Experts of a small language model: width 256, 8 experts in each of 9 layers.
Below are experts of layer 3 (counted from 0) of a mixture-of-experts language model. Rows are named router (the router's row for the expert), down (a neuron's output weights, with its number) and show model dimensions 128-255. Each number is 500 + 50 x the weight over its row's rms, rounded and kept within 0 to 999. Numbers have three digits each.
Before each expert's rows: "comes before" lists some tokens at least twice as common just after its tokens as in all text; "raises" lists some tokens whose logits its average output raises strongly, later layers aside. This comes from a sample of Wikipedia text that the model never trained on. Tokens count by the router's weight.

# expert 4
comes before: " the", " a", " to", " by", " his", " an"
raises: " the", " a", " an"
router:440537444472509539499461514509514456408500543489538496500504517546505561428525453450451582475467473451571451502448488561426496488521505520519511521532359542416492518503533639431445540502584429492470469521370534509464443554512481507494576461490546513508474534525476479450525492545504483601452503434485526419561508500432576558501421480482413612557418505437530445503504521522502468554528
down5:538477516442582390514576536497557448536447525493457429520435489396482514468603458453523529486486535540443466509568531517557529512512505407545458413457492550443377515489480517479557497529384423411525495490468450436543576550440507433493490450424554548511488486514449402512528523474585486529397554475486499570433422493508555579526497519501521614510580484448474364499458523612494494510468
down6:526530535578576503543531439480460461433408456577560382460539427474479450539533515515474466566544500503462466470385502408470556472481551459526532546428507456430517413467480444534407426502408546549451416479544465547559467542591577523466463501545564595540504528470460592603465500498539483517541446484462503482440487426464491469469520377393444421606493589585535489429459541438515562448494
down7:560450496484548452457385498510504487551434512448524459456498413589488516565622559522541513480525617414500483566457496559527492491503530526513575474438460584546501492523494528433564464462558491476584495500549404445479488558504508509586522523549512475484504493528499480534431475504470582507577556535519463548527495516446603476512385542541728521532511590516493490440487514424441492525590
down8:476575425549558466478436507502454516430507535502470562536525423553601510454532403566538434518533447559498470451436603571458536527370449527544539520505500399466448556550459498433502495430489501542494505643401624491525483495506466431468557463596485496436442557547581453459498552537457451475506591470587478457524549434487446443511559589454387567536551480560495518471428596521558517437479
down9:417493489481489457537531460417482514515423409441513462509427510547470418509467544475511494401513440577506531543486511416438504484546422549600466530473508495559501491436550508516545514469415539459406534528468490597450475487487471419425456492562501563489504496467472515511487458487448509468530463577479580578457551496559454501490504523495468488475543566475496483456489483520416562437458
down10:491492478544521560513441446564516505523485475459440467494534439531505538476565478577527573604562471512498462454565553575436502492505386462435506586567542575546530511503522448520554488422481577437525449433495530456636458512507559488460520434508470491494493515496532605466516375470423493455502523526448448490469503475555526575563631450517479429459488485536499574505576521467528541500495
down11:465527530441475477471540441528524491589436460601571467515492491467473549442519438404554459488497525504526407473522447499497502503545538525422379552483549473484417461545543546403524486515416510545483514495501420526456426602464458460482580437493538509409561457483543477514525520461464542500471466549456485512506506569513497472447620533519433548387486492477545474436510434618503552477484
down12:481525481468541466526503463501510551452430564505528483442464538444502525448535624558516482620413611431525512569458410508512486445464559485571478615473515466532489493493390545516523531470543559516484553434484492456483499510547496571431571473500547581528491472550570601453472547595484548480557490435618532483506509482511451541505409544485694593498489557463533538480452456478444448507475
down13:554595515534511484590372541521402491482504433543482551505532460476526478490447579523518441534460448524511500552485582522497606572532550515465475531557527515556552429426399496486425502436545442446403384429406415585493486434471522486498534474529449362540489503556479523531459514471499489482587516463491454485506568545441350457567511530440450527460414607550470539505489424492534548475489
down14:500555467461460487544483541496472488449469469505516491471534456548512470506461427541626565583522485478394350500530529515495475456521489509489529383505495493529506485411538560505506510451454534445522461434468527428515432596512530457545463470468488518513534565515565464441536587598493482542526479501497478447512520512466554511548472578467620396428553548496576435531478473555424466501422
down15:506529520543467566533496536562581451479438405587533496509487624470465476517503449448520418477493480534564527491552491555369571573467407482440572567474538461538450519460526449653533552468605432462441541521460453445534538504485504548494453507490478506455593455543545519531515428523444484459428459442473467484505530556520481527533532563489433516506494544482411499453525459456503469439459
down16:508596530407532519526560422557450596464422541559533599475480459494463479479465501556549515405513572428462468510530493425500447527491589465510473450495465491517592527453551550413444522487487452562480515458523533492442536483507527432489493520550548465564540402527525463472574594508533508560521479478450614506524528557423546464566420519501526483432460562520402401578476521514504469491592
down17:641424470521480532503477470500532442550526452579508528540546536463502494433580424445509333465519499448506498469486607569458515569518497556484434592482585520456486477535605541524430459548501504493530434556431476455506465466515434479503530469430465456458471550492564518475458445465431487494446419461488480544467560513618443480459641502555436422406509466462480546483449466523449512508409
down18:509512545462472483466492489448484457490464509543571452476510501551431588400593577432501506440555584380489391555474470438524475417429540482475485475454488500490460445500546442537501532515432499475527412446482512461424576499469487450459480431556610479499513523497478460528564421503553419436535471331486486510470538533462501467500422493527580482520520596439618477468449470533482578569508
down19:473490504540484384493468487515545482632544491582443459483477476542550513573482579407463516492535455522526556563409460458504566480561516509499539483454558483560478610487566518541522437547469508478388525463595515585495459460526450523436532532473561419539465452472514416519504596537503492468594522542536507478474470515500491417464585537540454482488498559482539559492425454449510498452490
down20:583561485533501514537519558553468547504449484512477571454392553552538451441558478579408522500553472428467405575515507533533560401539519557470571553472535478518432475465505495536582510490489493433501495423481525490557434448468577465534528540500421470561520568484481508533518479590548517469435480492642494481556514514577475497528503545523655578443552506463518549478514519594540496432518

# expert 2
comes before: "1", "2", "-", "|", "3", "4"
raises: "1", "aged", "2"
router:490575471567519533504492514459536502476538502516616488550512505510589535511532522390456486425404466487512503506478546473445555529529495433481443425507530542446398459445509572389491492482485494409449580575491427536372485467453419480431496508459455555535505458519558539428440524607518523545477449519512511505477472492434528602391509565553344524494520530399456507515500483457544458503522
down5:542460507438482470634523558521486346501488425494463445568551479598558406474471564526532499474507373445467451423531575487468490537523323552460479454523479522540558632503582513502562504520492567507474628439485464514451640465466530553521491518527454543527548561459581432489477505435494519520530522439481474518380549428564439544453412479561564407539530489548560520487456492526431450473516
down6:544520377532510400450501443512488505521516509507568507513448447486550473548496554466455477350549590471489453440479487477546512459536600541428613528513390436427524544494458526486576499531539474421478553511477482479399522533544558538467502505499435441540481491462472531435438482501434464572612452541500423505542476490482443516528572542500386431442478462512559597531555496412503472555514
down7:405481529498461520479507521400557532509608518424519474471607510475599508487463454518542532526427410474498512495650617529495478441573505527463445507485410435482499502457448467515454488456554482559428528511414434467513490497478496508419513420483538537465525424513508500541572483473454481412469433476562518562549491459547400391538432479594505510576468475498492484471550484523484452514403
down8:515534512507554487482530503498534482598468475517508510518577518557464477510521443424483490526395460432540503554422563475540458560552433436518570509552585512566447484443457420545541525539476510423531563446478493531467587458489436475535488624397513427452521564466516459424526416391516594494534444486524534455366444458438522503522582489469497403450476565532515498474446545566428488471540
down9:454595387543453569587470514529479537577412444548455455479509481475453524518564496516470542497595557470457493544538523508456523492533529620504576502490478583512524455562513505448522491468473485514560569628418535402444553536508499522580494476539450510528434533502532498403478538528515459492504400452548504486488530368584431553496466441403379450467588526454507418513544521502469474388438
down10:548462498583555534523585423547523617452458484418512491475523594493440545573533478497456539509495530457589617540448483570461523429581519523445419467611508514524548419579551480463476497542547546550426454448539486444484475451480527570489586510440515499513514489423465519554555517499448483486470503578493526493461473557538377429459448449595548564504445469497546435540551528504492465544496
down11:431485501546497512499490526471476582567465532601627486458431521578529482541531515499557499573521552561448472480433480472488493483503498465566507539495516529513494427564501612503449538422511604570465488454490443460499502542509506368513515481534465554477472466521435497524585541596552452512573486513547485500478468483480437572610423537530730568493433459470483538480535500524555594545478
down12:428440485535465524502489550528516404486489403531504529569452525563501512481537462547543513409409479572497451465496528520574521555502561528512535510504509582473606392411638561455552430559417579503571488456379519477591476616539417443523478535497477494538506488588554558461442394487468460430512444561527441542560604478544515560523438459535462523487496467392523460467525468533536589486484
down13:513492494441454551556525480446522520503557405438509519464470602554576506442455491513573545441476461461551545532501495494611508402522501442452494472462531391473498450538484454483492535527487579522408466553519514563544550552480531524541507454445467502514569570519470442554552464547545504397400519469580454504506522553548500456536446514467488436497603526480526611607574515510453487473410
down14:579520430514496497566528478594409489433515528568485547542446497378499476460512434428449490486576444533558533555489545474487538488470526485575551482486515513506454498499440571433470532553524543551427582508517525458450543508532485554401454495497485477415525464494363535407494424471510530528494610474602527571472528497517538414536532584424513490514539499442517488548504402551453472435447
down15:498549548526535566452473526397473494441537474565498478586480440515448552518357575546498486440462562532394456503508482518415533516432532632489476637543478542506579443509418536449569457498580458515456420510431426487502429532493465531490454415505530529552449509542479544524582512466554520553507484430478464591644515577477431505423553482567386466517497399468509357468561487488476601499512
down16:561578569566460506565518503477570530501446489594485538525523530409454510627449375469508406458523616494483525484500443609475459481495586444571414519399536486479484447562545476506511594469408500465504501466493454457459536484449443481444445468402437500568503593511531517533521511539458423422579467574473416503503482440488377492503475524440486551457485520495449486443581510502518440508522
down17:405414582512466494439538481472476518478461438386475571409536497472435491466458451509515483419468479402497441553596444555471464445484517505549404490457512553518506445509561423497553518468576529494467495513376431498536377431442513506535509484583472565470516503545510412648502498470481525495472389439500494528517575516557412479544452439397484480476436460561506459507443447445494525482530
down18:512577512497527537471470405546538365503469502439417479456430498504537499441543427559412514482580474462549586537430484424517461494456576391506494478507531425563471582413472501405446511529473499400492495542530520486453444514399515499518490506435538494388592489441523507575485529476477547447481503494520474558469515601560547533548506462559498456491494492496414468491544517541541574515494
down19:474659517566515565364468502464508597435458501476453545593410456531449444483571478447482444464467518557515479509555461589510578534533527514426572551433503577565520482478484543562485479480586608505505475494412459561501445485486455537525484467454546520531450498686591583404438489558512437430442466521412541536501496587471521534520461485479389453403511497521484464509450429493567533487475
down20:370548414603529584476481515512490543527543519514440478498490542466487647520453498504556499571500561556521621457486434385596480511478473471493514473474543458517474465488671528461480528573470428514524495511546543524530393521548465490467586565373531552419588484560503492440510489547494460481510499408555454500511542483484502374551467470541619460530535517484472457534563475592541516511546

# expert 7
comes before: "0", "9", "8", "5", "6", "7"
raises: "0", ".", " and", ","
router:492633473484487510486535483574558490509550489453560450500488583540501483470526530431502522458491497490519505430505577506450398583486436512513460579537444485502428462346492507539554545560443541506442488504446480566415452515443550504523491498457528601544468528610587461439512508567525468530444477540490531506458491507531495447493510489588276498571537543382561473460449497429484499543504
down5:497552485555582518559541467502506476562526579504556572520433479496504510493483512485478485552486523520552524499477610551535496552540520377437471568549550471471446447604493478577466581598501395481407386518474461448442493495488517430470509546581533486443479457533427454536476465473369527429500538560526524514485529524458519563433473505528500476513522456451498615546562403581423486472512
down6:455555536450441488472440487440480571507483533472420496521472510470526475383546566538496550542397495547473458568517471495557508426536406447360444523466573531509531454556566472502510568530400469559466516487602444463583468449479411439440405439469549464453588467502495528504485535478577486564499503547534561538446562473563487538472524568494525498414495478615522499555506456507530568533434
down7:471491573408461535518452493506385421505471474530532490421505498566478525596382461567547554481427475476465554563531527487453435471463527567554505574497478510431491473468517530432440542379522488497494496526523528483366470535534469472443502515475476457555371498511480506511516522491510609499595462498621547473543514459440475467531607542470496486501584580504523486555526443503515501484534
down8:505495518497438501507498534433469466465557529464485463526496512432515477413547659444456466506460380534630582552427637446514479463514540584539454450569563513479476500507544517474460513558454432551470521548518477514441417516607500565543533534499564518540533443492515500497482479405489530553392448473518464514485515438499530512527664451443432523483557520482449417448544480512441552536469
down9:610491491447488490521537499548507370587484472503566426517601456517549538514566505526447517585553547531545484478456572488553513539591497544509558524545532579504472540587500514498503415510469529527589435433378637490486514556579443470570558460476545522452501428510538520480559400534482482559480516485508426453462430425471438514525546502347546502536488558531495405558490449561455513515498
down10:537478491545410648477426533488423510444488559555529546523527507496539485506473554564571504472477532586530546553568540505542512452623539492460536451518467626529557458456497468550538488457509564512589486554415531465418522483515490543505514465476525547548522503505587454496559513565489549552444523510541464466511405436520471553470538520476575525457474469545457550563483459467407501436451
down11:579451446433488518519461489543489408402576584510423501563577450507501568476459509585569504512508448517485447473508480475452500431573501462545525573427480517455503566519544519588481479441591599546465467516529471454573486567485563527506543462434487522491444548540524431518467477537449539488464560479528506558480512476443484465463487469365539463553429451574562459436520479447520458507522
down12:406487450474500537588516442480436481438592500423503456504551564550482570446418456463536493454475477423412480484464475518460507524484446390516518478552456496458429518510473556525420493463462525516418591543543464566425483466457468578473426556504548506484517455511478523459491490564506444471494526591552537507555507503423518432401358431548512408506408525525475559579476522476555530524536
down13:443524438431512564616447548531495473389507683498462521473572480566474437538425532522596443487476473565485480466505492408525472508530453455562481500421495441454358480493559472518575502477500538485475526462416491578565488500475496492562534524503586543533459489560544503531542474437414545496492552399555587517493504466431435475530408526470615429426507494348470438486400509502542420478479
down14:505551459479480479552519495573596484466367475530502482582571487506501463472533528555502489507444533528518593486532493515560505532483471519536455526457461583538519519525484435491589514526450527492413507471528642556525421461484543434492502563480574546483517479570426532352467522384400488443516500501551546512439416555488402493520420531523533451496522485539493418444545432504417477463508
down15:510389461502563404596549497496462450568610556409427469433559559514538500439511573495479553428529526470560544510545485494610503558372485579540531459549473437555535587568546499413544585558574501512481532452559551491503490462506550503474416411431484531413555582428468507586430471456419492538499438526497566559437469511470559505501500512479471506566510508511526615535545507501462553473505
down16:420413414564489516500543495563444523356505459477526530396520497456566557473520461559452535502465565467534465463498556469490558483540547476494489536453425473481457503622531433501549531500454483447532547496486545497507550472464524492428417553472416430585456497467494528472451461505569488554562502505372397529472531462465526446478560496478584530451599484482501495461473487514581395472474
down17:569450345531425450494465544458505441536510496487562507553481446384587511390579466518561541514559511453497454462498455436504489460511430585430442480620541602620453538488512464532505471442492454526494497449492498520535492452491539455500518496554424539560543409497431444543507490499566434507486425501524422526508449388473550365455528453535449479510504528507434512521456517438491532453435
down18:542593573515516473497513555490480402521469449537473525508555545595505439428475477515469477459525500557476498445493578568519507590397455476551503468544480500586607492523496520530503469565580521414474539531473472396395462490397507589534444458529490525549388579597464545422401496442474494433457487467465577510471516452473525476560546514426508506529595563492538589421455504502545434493491
down19:489472586573500528445419506528488509483473453537534567485481567528461430537422498506563499482445544510448597503506448443423538477525491395523506485413517480468549549497528580486541455606480552534504539456503467506539525553477535518475533489499519533443498617443524612426499545557525552537523573423449476485658544530551521411575451514523531389511481505446498545378461539529525443518549
down20:515505566497401492560487601482497502529470465431482553574498457490454499566490422523516490548492598601483574550482484420508531396506504475488519541583486452537517561533524538512534519460515546450527500526535541535525419481524400506504574586475556506559503585436490573504510480471544527485508494447552518435518612549468579511546467468575515432470501487569513492524614515617555549524623